python train.py --d_shared_expert=0 --moe_layers=[0, 1, 2, 3, 4, 5, 6, 7, 8, 9, 10, 11, 12, 13, 14, 15, 16] --balance_loss=0.00265 --grad_clip=0.5
Below are experts of layer 3 (counted from 0) of a mixture-of-experts language model. Rows are named router (the router's row for the expert), down (a neuron's output weights, with its number) and show model dimensions 160-191. Each number is 128 + 24 x the weight over its row's rms, rounded and kept within 0 to 255. Numbers have three digits each.
After each expert's rows: "raises" lists some tokens whose logits its average output raises strongly, later layers aside. This comes from a sample of Wikipedia text that the model never trained on.

# expert 69
router:156101124126143117115171129182117162153114102139145099152100098131126099155089132106118159116120
down0:142103118090089114144110158112135145112092133139113106119109111131147114167145138137127122117102
down1:122120150118098135149102117130130152111136120118132103139078108137131149190113124104130145080122
down2:121100172120121104125159105184145144177135109107122096135114115127150161151110150138140102135111
down3:158124132127163181118138139147109149141112154111194135172105133113122098156112130135144093126101
down4:150170123157128150102148137155119144157186120115113110167107126139154140155141153102106095154142
down5:140144177118101135129120124137151121125103104080109120115121157117120161158153145110116133173110
down6:108158177152058105137116137089134095116131078077095097149149124146153147088176090143123143164146
down7:149144110149097134116114136135114156117161142153129143091099160093151120081096132174137135094114
down8:134161101098141163095083101099128159152141116070122114121158131157113119103124162094115117122131
down9:109143098142139098113072135103123116203145108135128110129148130134108146149147137099151132082138
down10:085118125088111138122132100116134150136187124125112102117123128109082145145108124134129132138133
down11:130086126115105150120167172064139114124105139127104185164176130093127124123146130179162139117147
down12:164137090113106126118137128136088113106106149130112133136145117130120131168122139121097113105124
down13:086173130111148137143103081102128108108146130176121166177150124161129157119103074062132064108137
down14:178137136144120156144148128113112165159134130101142113117149120131119149095148138160120119096098
down15:161123121169117155126096138126121077119163135118153149172137146119111117168159079138153150111117
down16:108117145149136125117158146130083104126118123083103116134120070140108168108150158128142116121145
down17:122064136130119125151159160149113137113113145094137096115102169120090098130167103117135150136139
down18:135139111072120135082136094103112114099122135136108133119109118098118162135131153171083102137143
down19:087103096094176130149124142089111115126115158133164164138094147147137119120134106131156173138121
down20:100101117122100107096086067139136111154151142133128154087105118175124117140120156087138112093057
down21:130138153115108123141139085152140109126137084155131134117122110108156107147124138101120149092136
down22:112134126149133181125113104106130140158137112134104115117135118119086163158091152151132161117127
down23:115146122116108120136079173172130138161142136120133092129137153103138116100123135144135124138140
down24:129140124103103141099142122143157123089141141100139134128129100075143114134144150151135117183145
down25:142144123154097099085123121119133113146150101152124145134126097137152096117113166115148134126126
down26:125147132121116120176113123131126128121106147153144107125150162113112147105128124134105152110158
down27:156145134111135149182140140091148133128095123155147142131135117140122126142092148152137182158153
down28:126084086069137120149105132082148161144129141139157157119095100128085171124117099121182120159129
down29:135136140132097179157146121144116172174108134141124145144088130106131112105124141115137134156115
down30:126148070120129100140165145099132160121131142127139158202124156155154090158144084144159126110170
down31:150153094097117097126101130121135133175087132153121154129152124162131107107125148150148156113131
down32:143144120145102063092139135152151128169085089124146147130142160146160105107115148096107157117092
down33:152141087118123132121130170152148104134116113137123136123130143177156135181144117125153087141117
down34:163160124163124142110120138130100139121075097160130124104109123116155130107124177113120153138130
down35:152136159114144156161100137137118162103118129155113162122183106120143108130145147154126149129104
down36:125113126130126095164136132120115148171106093118164139136136169153124099076089134149147152118128
down37:103141081111124140129106135139113134174128086118150153120127163135179151143145133123136128149145
down38:127101099128186110119144167109167131125123140129111146129136126120137143195085131098176163120128
down39:119148126113114103114117135162121111113151140153145128159139138117131104120088144122106149150110
down40:163083077159114139148106106155171128122105146170113150154071130087126123119125116117088154172137
down41:148165160150097137141091168091143080125144136123089169129144085117129104108122097118144105114138
down42:154152079161107140060135132165135097124110110168131108155142083135163127124130117141122182115117
down43:081125069091131126092121146086112150148142128129153148092099119162143100119122123157113129166101
down44:155176130108157110145113148116173178140143135166094102112106179120126082111165180125123102115133
down45:126147096097154131141138130079150130112087168132158149134117069051167096138143124088193125163152
down46:153110158152116078118160129146088127162120143111142124119131107124150162116122131109130140151112
down47:094144153122126110134096127115135106121142155135088130157119149119149105122075112159116112107116
down48:103187116124109159172123139124116117130144125129153128161126108139097155075125122116125159144141
down49:123133170128134122099116146131160122112134070151129164058138162141138134160157084094093117115132
down50:113134111145102170127131118109137122123131115112130120136114096130152069180089145184129137180131
down51:132137127128158091170150115114189158156092122133144129161160128099141130114107099144134161152155
down52:132141094127098109128163122112082146113086119141105161176102137141109123147117133118155110178155
down53:149139142088102093085164128122101159109127133142140130158134117138152140102132128127099062113116
down54:105159161139130136112106116134104133098181131125132132131140135118098115147161130131178102142169
down55:147169152129097108104113144137127117117114137183113160155134132082147097116133154130139159144094
down56:088180150142099136114123122146172105123182123117168093135108150138124167110148097107150096145146
down57:138177108179112161134103133177100133164124124157108107146130130140122131130120136142130099165138
down58:162148137124139086129140131125144095111114090137105110132106126099138139113148127133119138133103
down59:138136133110158096106118123145116125172127104142138131160135122143129108132158136135151168152132
down60:103144119087181120147128158105175139099124143165087126120136139123108145145089122093108106134143
down61:119103167114095119112105132120114157135116122109154154110137165117131129076136111118102109109139
down62:183146113077104170132135153105151152135120124097104161111097096144102170128112118158132112125129
down63:134134156091083138139098111141178134129098116125096114163140146104145144101108154097150165148144
raises: " Turnout", " ", " Total"

# expert 2
router:141094129130101137139108141112101171125103127115152092136130133120111099097127154134130102059141
down0:156161127147115114086146121122091128124119073146162158121116114136128197116150098140089128145141
down1:100175152127141106132109149134151129166122079094172118140133138127124151124124110135131125108126
down2:215115128090075135108151124135094125097107125116115093119075111140133126138116135136097149130141
down3:099107123157160103156132137165130140167151122124098138115130140129139139139115097103081144117126
down4:109144150148122137097137127131165138104060123117120108119135134112107146127115122079116140103135
down5:161139131161099100150104121109140113144138113118133150135084114135108113140165120165135140138153
down6:099127116130155136078132141142118133136135115075158130128119123141127115089133157156176134085098
down7:099145157106118087129127121114110133184132170197140116155169128095135135147126109146169125098181
down8:101136107124079111123109144125145158124137125156133126144084139137136144156132081148148152097111
down9:168170098086104101130139132088145137107129138134138135149139155160105124161095083160125103117137
down10:136153155114104124146131148137119119141143122104118144110138136147142104120136096155137141117144
down11:119113128147143137105113109139109115163100120136086140128125164128140102155135147154105179149108
down12:083194095108133131131123114149100118147169118118143123143134132136155128170155129164121133164130
down13:144148110122111125092152145105126143113111126123119154103126117114147111075179131143084152160092
down14:141123108152118126132178110097158174115148173126128079096149121185089156160113169137145091174156
down15:124164136119131157123128133095134149187129120113164138129168133130128128101140144139175091160140
down16:149093132085115123098166125112131142182119156142066158123109134194108148139146104188131127135130
down17:124128116160129117099168125107089096097079105099124133100136108149108113124124097110141136107111
down18:104128086125122142123153130089101131110154145110108100145128124091145122149171172131091127151087
down19:151168134153107146115122151112099139131165086099145090097154167112156151133162137130142115145138
down20:142131125106111136141130097114121102123135099161088143107142145121116129126145142131127125121116
down21:131136161128119127133116129111111151112114130171118163139117077152152172160137112134119121172194
down22:122123148154098143138105172158135133100132123140105135092136157148143158131113140135122173103131
down23:156150125179141116105114133142143104129134120155146133129114108142115074113074140143130136106136
down24:138095131146136139171149134121123147127182131117139179187117146150128104131136128134112178120162
down25:122129133136137137125115115144147150136083143146094119144128135130105121162160117150142131147138
down26:141138153115093113153139113109152136152133133134121113133108133158107107133117128127154093132091
down27:124124146150112155139133126169146109145140155144168163144143123100121154149134106125110155141159
down28:167128132104166154133152140160159139131109146114086152125096127087159130120128139092137095093135
down29:168169135151122160081095113140135139105079131106118176114098134176141100129140127152165151153114
down30:148090145156106127119178109115138099152165127134102113156122113123139113121166150130131140148111
down31:125120157122129155115102123131136113165134148124113121142131198146118165134096150112170088131124
down32:101132158130151163116118108157131176095100162128099113148126137146152127093097161119096127163150
down33:129130139141114143168140140160145091131130129133131146167157144103114121142110119159168126090114
down34:130135171116127165097157149124115135099111134121126175164097144127114122154158133105140171131148
down35:161165138130115144117121125131159124110145180131097091147148128113131091147095124125150107135115
down36:151165148108112152165113114155160127151153092137153124134113106143174112196106109143134139108126
down37:117104151122147128141159079155151111177104184143132116136129129119131151140140134124121112121115
down38:120144098138137133119146096173109165169120163139116118114083138144129102123110121081145130109128
down39:145102110097121108117126127133116127070142141115125144088121155103108127117104092135155128126119
down40:162134129096163109104118120129159111092131086120108119146091159129116121102121113138105128139152
down41:148124142147112108095153127085171157133162102128139131149147125102156125104103153135123065143136
down42:127128121127095127114166094112149096104136126080168135138144128088109106114127124101196133128140
down43:144128090102141108114105115145109140114130136077151094148093086112148131112110099150111086140129
down44:094135117151136104126115153116109117126123104108085121134108116157133129121144119135109122136166
down45:150218113128163182137127120136088109139138133139138139071153123169156096102158109109133167112099
down46:124112121183099119142099139137131161136110117123188079131113145114120123125109157156127125128085
down47:090132150048150126105162127072122142117137115120120130132135156109139142125151164119111152114165
down48:136180094081110163126163102150155149145157167127147109166143110126128102147165114105118145155124
down49:118109155143147103144111121126141136103153164121152087144138107134172131123124127098128126125121
down50:103166100086107089097160077117131102100089119140124117174118136108130142114141110145093100120129
down51:169111133113110108159135134130135112097102099126090136107119165158132086114131155138116113146133
down52:168145133136124181107112154156127157130124136098148102119131116137080091115133120125132116159171
down53:156107113139125131087125139140117135075155147155145142146132108112139114139139112151123120134131
down54:110129128102124112122150107136129108135141131081158109180108125127116091133132115109153144098126
down55:147114118080186119102101132132154095127098118086124152136087140151129121127130166148088078121112
down56:144099100092132159106102173132132174143146093117128111129143134111118115114145094132130124138132
down57:126100141170139139111146127112116130134151113075104142120139096106160166118113119128109136118102
down58:093129166150099123160128116149100126098122111111147147121110110085111121142124153160093155124132
down59:156115121107083134105143094173173136071125113146149128176129163135132125119111175127138147098105
down60:117143115159117148123101117112131140126141165105087107133134121162128127145124113122098115123097
down61:131109128102150110125122138117116092139079157138135113135136113129122130141089173158155178129117
down62:137127151128115121160127109149136140090137132159130104129121126105178110120100141074122139106093
down63:151117132138136122119126120121140138126128133142133115128161106143138119123145151113140136101126
raises: " (", ",", "'s", " and", ".", " in"

# expert 18
router:090122138084102131114133141127125115129127119118095141117184128135149166176150098143112125090123
down0:122119130153098142141126094137134120117110110147141163155121148088124090113106148124111091159149
down1:107146138150104152132157119164170085140139097136151168098118135099182112115123171135116149121143
down2:102142112062107133107097129108124133145133160146170148131154154128182146116148146124141114144133
down3:196121106123137107105166122124168114090122158068135154136086137109128087123132134131117124117102
down4:048123129138112152092176180130103087152168123151125073121121131119130117142137114112103180106144
down5:150100130126110135129174090156137133143159125104137173128102106159165105133104134089142096106160
down6:144114155137113111120121129117144097121135119109122150129100136172141134141077173136139145165115
down7:144098153143174124116139141136135092136129116156099116152126132145073094089053171096162120146127
down8:114126109128118110099184147144127106111109129132151129118152130125145123135099105123133150118079
down9:130169151140080111105102120110136077135128146106109095146119105164127084146124142064168103148134
down10:100102156148169145131106121096126134085162131094114100134105131164111157099099113162139122128108
down11:122105083141151123161105142145153106115125131148174106120121125094103097134135145141144118142146
down12:134127144125093139146113139104130079128142148107116138125149126136099144159118121115145142152163
down13:113154136127149147141114110120133133133139144156105157086100119136068130099098127116120142120106
down14:094136106110087128162108096150099112142149104135130120144098164148141114101128161173102115106135
down15:099133113127120097120098146171124100101101127137125077117120130146195169120148118137144126146124
down16:130124118090180109131146125153141124151124129107156135191095113149138138085131097120122129153114
down17:150098113157121117125134136139090119119102166091130120137152125124153138162178124146124172138099
down18:139083144144108141145115153111124150123110158143127112109150076128141093141143129192113127119140
down19:132111168122073127164105087132140141131112157125119127111102111114115144110147164114138093107149
down20:145152159142133141156107216130084143117166150140080157111155073138163133145128128091156092135106
down21:134102159152113120161127141115162167106113127134142110120118131142128128113155121140132090168139
down22:103134126092126099147106147146107130137091092133139156096118142153106131107139144122137142110134
down23:171131129148124114131148192139195170130122124109128119179136124143163119136195126110127142157124
down24:139132113115152078142136130125139123118174114099101121123174097153106136107082101092115099142143
down25:121125129125102166152071127115108123110137131147162154158125142111143081138106142138089131138155
down26:138131142096105153130178125095143128132141124109166130141139165112078120112171112107126179142108
down27:165145155112110131127166125087146137116141129179139136119102124127156113153135111138128133176092
down28:112153138165095160121153168116142115128129114109099102127107144163137109090065136153179134150125
down29:152164138123113156087163163159168105090149118136138114123074145091150106141080072133138113161182
down30:118106085130111119154126112162154137148130137103160133172107136123112139095088089149158140183116
down31:135124112103132097144113140159113135117162116127137164140128157125165114126132157102133121163144
down32:130116156103136182095118121116117142161120129101159114131148151143115116099128130137156120144127
down33:129136141120158146115123086143119129125109146171156086111078110147107157106118138121155150129097
down34:091117050091127086147086074167137106137107116152140122129143082093093114102144161115083127099114
down35:103125113139161123138087104094128139095127138156099155130149137130146146110158116113130124148132
down36:162114144110146136113136170101157141095135156122095150072133074123078118145093100116126134156130
down37:142091173143149150151157152125088095074123166059145166090125131095093152110133101116109167153138
down38:147096113144129129165172133164102139074126156146122117167125145106104155109162110171137090152143
down39:120163110180110142108135096092130190130160136152155122139129055171121108123137139110105094063123
down40:130148111132157121105143139154099128146148146117139114107100132134098122112138102133063128128121
down41:103073117096157124108139124151135108118142142109167122114170131110142092206125142124117090118102
down42:183111147119104145058133137109090141115144102106111128122162145126136091080160116146172127097166
down43:134155114156143142144142106138121174136127120110149136147122107133114116102077095134139125106117
down44:125144145131137149153088131105145117147160164133126129150138121106132119148126108112134125165136
down45:134097187080085126112169142110127129104124115109142171113123086149110154134107104124122128123160
down46:129144117122104102119125144076112125149140082122097109072102141126147145132144169126115111107146
down47:135153135113152095158117109128126158134114149184115126134103095179141117105088130092124136099103
down48:134170129116126115149161133067163161118139090151140176130162096130111127155104121143148135118164
down49:127127105139157135102136113147109158153145157181082134131165125118119116126171141119138108124110
down50:135127115123195099137134136121118147124105133119150112137086136133172145099138146119142132142153
down51:118120112096113143110108128150116090108103098139109153150142137150120180125106130120124159135137
down52:086123110131091158131149099150122093083162153125107124127132096118134112139103153114192185176179
down53:150135150124120145118148124117146112145102145092108099129146145082114125161175149109085141135111
down54:159148084133127157112088094119114092116112126128133127125100144109146109106130139127176102125098
down55:118122125134085128121144105135121179148133155131101145106117087149119139134146135121171149115097
down56:135117157164146140146108117179109142109150096125117155077131167069124112130142151129140121110134
down57:114157104155125125132135112109121143150120152104109124123089152116120112129122117186132159121192
down58:132119077141149084099162088109134139113154167138159133132137113143132108133092141114104106131105
down59:155125133157149098165169134127157157125139145174154131114107124146197176112132140130134093119113
down60:153135137146168125132113123130144091130098133105142156142148135108108096128093106105115084134155
down61:146161140134121116099160189131159117142158147110103110140103114140149166152157169095127093161114
down62:133123194154129128099113137144123129125126144146116166124135090185103087153065102125131112152112
down63:168127114112089150128086110168108144117126095148144102157129155122157109072145163120183153137113
raises: "'s", ",", " in", " and", ".", "-based"

# expert 36
router:134107099121132132171123146143108113125149121096112120101116114119121108115113068134123146141139
down0:120090117147154126097144144176113148109111094075148141132125137142126112154159142142129103113144
down1:126126127148137112134154154158136106151123132127105109120108133140131162139162141137102151102141
down2:123142111131166110116122124170166159113131155143138134095119146142140114094134100148145119101142
down3:114142116157075117165130139108145097148126145129110130102164125126132127119119100132109162115149
down4:110164108117109097121125111087087123134139096150134070126085128097128146090125154111151104133109
down5:146107153070132127106163145153107088135126110159116149107117097107103060131119143144112129153169
down6:147098156093125132159076129170114139083154142125131129146112101116143053121109095107129149055110
down7:140077145128127181119116123154139090091120151164129107140160121105121125098136104089140100134142
down8:095128076129118105135143178133143125148141125145136162150118133123136143113130133154151152157172
down9:104098145135125122162117125141171099099135153121095143125126117124168080176140157125137185130100
down10:133097149139129113131155080149133108114156129095161108124145138102125067101130129123128118110212
down11:116110182085117128133128070142091121126134131067142135148188108111121133102162142181125104129164
down12:134164083138162139091115097095172119131115173178120167142089097157125168104144147112152138155120
down13:122106140127141129138071134130089074106117125130100168117132100168116096110153092123117119129093
down14:097131068104134137145140129132140139107132079136178112122165088107088101148133131128175181149098
down15:138123185149153148124085118132148124140163105144145089175120128111135185090156107122129120155134
down16:141122142111156148129151138143080121150112144183087101159114133104125130123130155123130129132103
down17:145105079106131123120165126122116186121122112107115154134113134129171180086130147148088147086112
down18:154092140183139107115122121111115100142110135143095155110153131153147110162116112109158133150134
down19:155148132131129114084125121162120133108130133133161109199115126134100145096093131118159162135125
down20:130113141138142097087118103145107131098154112144096167154128119068133166110116136128100139112172
down21:154128143097127156156126132109130159133130119143120126102151160127111091149165137182122110108177
down22:121112122164091132116098145129132147094132155163161103107115158128129138087166184123118108164133
down23:158124166086129164124158148140167111128114126160114119119121132122113113179158115094100122148121
down24:103133138155108132110138095083091126125131173148118102111137164161153153167121161123137163121122
down25:109123130124191159082106113139154136119105136097136155122149078133088114183127122137105124142095
down26:137085106152146089100089067108140096142134163140136087123143079110113109117135120109179131158120
down27:081109153116142150119096144111139118144116151134106137122126120152136105121134151148154138142113
down28:103175124127146094142128180127102160135112113142107086110121128122111131161147145130119138137125
down29:129153164087138135108127161111151120134129115095145174141167140123145094135166116144126132147174
down30:115111097120136092136172141134078153107166115103146085147127081135098212127173111163155146155118
down31:133121096113125135135170117128137114124143138111130136160139108151128187119139126092093087121108
down32:146100083108117135117155113107099105139131134116106119134096140115148140180146088114154121146128
down33:124082057128101115103111127111113113134117097128143106114137150136132141090141133145104114103117
down34:131115118145115116169143110101113131141096130153134144140095152089136183105147138152115121134117
down35:119099102136096162140133148130134153107126119143138115155163123140128108084108179156168154152142
down36:142066157140107114140121062147111173111114098141183104162132161146179148098144106131098132117112
down37:113123162142130148107123126122085114133159091097127152107119139140140091122172134148149142173107
down38:138140134181104158138109155098083100133110092133114135130172118130195182100165144117116117086148
down39:073100135158121091141125138148125159129125110109101117148110129095119128123120159122123112186158
down40:174108125096092143103143158097152110102146151135160172141132111120182129107129131135125075119144
down41:119081086138135128124143084160144164134121102163116143091146166138154100124114135164120119114138
down42:135174173134099134138130149116128140148121117141124130120122144123128160099122172141130113096076
down43:150138109147196145112118116123125134101136129136115131141125116151071126141134120077138142115147
down44:135125147091143140122137107096094141138134149118164074102177095122108115166137118166129147141125
down45:128102131134127136201130130118140100184157107174112132139109131137140128116099110084109108112150
down46:134120135107136131150134076076134130134163142124125163158124157096141119117121130099143146153137
down47:131115149111143107172106150123144124116139164135137139145124139154158138121148104117119153122123
down48:113129138131151123134140151133107142152171111131104140124176107129141167124096157154111156138120
down49:103093120121085140120084133134128115101155146141120106151116092144119139159180119126122098131101
down50:172167107136085104114089111148166123108159148138103129141120129140140148097156135105174135104143
down51:125125150142140129130138139109126172119108088113130103097145110149142141120139120167117085123054
down52:141152179138153090105130125155145137142105141137131091131130167101115167115160146079096122160119
down53:120130129119140149092107105101156146098113107132138159123077147091123098102106153114142144103123
down54:093117150116090095088139156098101138123120088139128143158112114093093119166121149132120109149159
down55:103122101094147092158119099092153147136114164120134133120109121141144144136122105122150149164108
down56:154129101121134148110088124131111168127101124156156136125132132131103142101157134077156137086147
down57:136130168110121117149149146097148106108120158124103131104109128078146131130127144165144163115100
down58:107162106145148130149120117090124147098131098109144113110131185147109083126106134157156136149159
down59:102144170097154167102115154122152124122106122093111180148132105095142106108122145108118093153088
down60:146079150097147138118135152144171118138118117145126137104104102101114086112129138124117113118128
down61:107105076120107129111117117164165121140137107107139172128139092105094130140136119141141148113126
down62:096103120133131163092108167102108090151131097148120144112110159091159162081133154123149147160152
down63:125162102125113144109127109154140083137118116144122135122102117144110089152161123125144157141164
raises: " same", " original", " greatest", " main"

# expert 52
router:135118189155103113140126146141113120120125150157164123134134133148122084136125151116143153131099
down0:144156102139126178157098135192141171152128141177121103115120131167179152152102133153125154121115
down1:113144126124176140146151147140099120135153139174124146112123153069129130142123140125151109107134
down2:152141127119124071118106154147125120114119079141153147128067127168125095129109095145096126169080
down3:109125137155134120151182132148096131150155141137079169144090137088127098130122095141140095084133
down4:153121152142135117110089141140068136165139100090134156103089105110138133151126119101102163106127
down5:097151141161096154116098134119139125123105098097142111128095138123142127108149150113138104146106
down6:143117110074114165102108119115132143109128119142149185091127137118114140124072135106132130132137
down7:132101126119122105138132105159123100122104103124125143154153155186112139157129105135108115163122
down8:147095131097119124127143147146117125141134181142158158142119130131090099089152124184138146147143
down9:127144096096124130141160164125133130099101137146160083172104121176168133142127190133167145147108
down10:120128157109107159135116062138127124128136117135125114146136091093141145131156123117181098082140
down11:147125128125126161124112129155113141137145118138142174118075124127126123150129146114153117131101
down12:143104121146175105147132158176093173152140161166134142109182111115111144129104140122156117145077
down13:108111172122175118095139111075126131149170127129103116148158111135071162083132133174108144132115
down14:165122136140091134150121133134107122091152151123143138103173084138107167104105132145165141091108
down15:094137129078133124125147098074117140168138140140197123137156112126146108149164122138137128135165
down16:118129059124105091157141141145168136128122153144112162168186073145102095141191132131156152163110
down17:139140097130147084127123149130101118126104105171155127118108121119136125135122130148116104118160
down18:156157123104148115116134129116138127105119137137088125133151129103105159114171146139110081114143
down19:121090180104109121118172129131116112177135100154097162106102104099122118119125148101147136081148
down20:117129109122135102138121129149135150115072114150125152136128126138163139153109138161139126120121
down21:120186119117122091122123128107099095121132143123137125112122141135150155133086122128127147116161
down22:129116131100138136111161131114110109099111077094138115130124160121113125097097109103139138104095
down23:142068180133133096185165131113145121135144062173113115107134123174169062167118098118138145135121
down24:141082120149150130111085108109113097122112118099163116108143135132100151135093099126144156137147
down25:122157142138146092140161156131145113124099140149155131148117105129150085082128113160146174118111
down26:164156097097107144119134148138154148098105119126149140100133113115153192171134129167147106153147
down27:120126172099122137152145083114126118128134090146110119124123082115130150087113124146114141130116
down28:095164122105114140147108128146121133145135121135164147147107177163156149123189107150114147147128
down29:147156057099121105099107117158166070132123157149115145148153136136131145132099140128127130160158
down30:122119129126211085121174141156139096111082097099130124110145149129142120135133099132144120110155
down31:146127113138146121111095105172167172103123123136122150125108154163134147129149112114129113135175
down32:083149104158148111104177129186101155130129173116133116161148135153152094100139113123104128146116
down33:124116113125124116131129134077117141094130109134144119149103142124111174185066119145137060179139
down34:096140123141138107123134173097161118112117150126140129133123136147103170166099147144111142114143
down35:141083122129088166179065101115129113123079157149153128152133107155129123110117136114163175095165
down36:156143122137157126076112123108102137111099106173143138118144117129086186119143139129121113139097
down37:133126112057144120133190106155163142169131127130104134144141171112137086185113111071156138146130
down38:119119117099136133113145153098126125125133120096155150126154136121141129104128131069149174121132
down39:108104090135133141110144147116166149124188102145122115103122092114128150147109133129158126098127
down40:136106109138127117114140111124120137128107167101125131098132072114117105129118133164110161139135
down41:162109131159134123087181130157124145142113112122120127104130149122146142110135116105182145097177
down42:159152153137103146147101131119148112113172126142150124108133130148143148165114131140130141112115
down43:149121124110126118136156113144121137152145114132160102141142107125145128152128156133111131126129
down44:106099131084138156118162153073158141155106097155170086122137148100114140143127111138107128131130
down45:140083107130153140095136124118142125128106101101148140093125135137121150084163096119145161111161
down46:165124145151160093108159136181149133148085126113134090117188137113154109141099159135121120129151
down47:107119114124162082150105145166125131121142076118102153131113129134180136099137161139129128122085
down48:107144172143134145138116124143121101118114130079102113146131118119124105126142108104132157161125
down49:135123132108124095141159127094186140141104158136110111190136094131122068121128131125198098106138
down50:155141146135127090149152127143105148141149093178152125152088151108134170154168123145145213119153
down51:111142150100146146150144126164131149153089078117094120102168100153126137141104185144099118149143
down52:114125139138126154152089120102094167149125117122146094145147138166097084138088127097070176111122
down53:117172119151101139124159156122164140126129105094172142119128151147127111085145123119143106192165
down54:120082143109107141098138121126191125140147106107165099077174141136132110152080163092083123127117
down55:169143153159139142122149136187123125188110108151131114134116102117140127138103136155139139101133
down56:133160117102112085127145132134156113123061158117161127120150157129112092117136097143107123131114
down57:125098154078112144122123130119058134116147087120120099104161092111144088134138144155127136106111
down58:140109127112135093098144092121082069155164162141113171160107164145119148140134114100111129115107
down59:092118135130153145120118132173103114137108115111154135134147130101148140122132103141144164156155
down60:154147124132126165168112141128140132112129146082131101117131120111111102130094147111106104115157
down61:105121123136102122143121136156123110047142115080156129120107124144143125138135160106128131104113
down62:120155145125135078122174114156120127132105138146137134111099153140110143168105128109129125161138
down63:129119107103104164149126139167119148112079165131133117152158137093118123134103130126117140154136
raises: "edd", " the", " which", "stone", ";", "^{["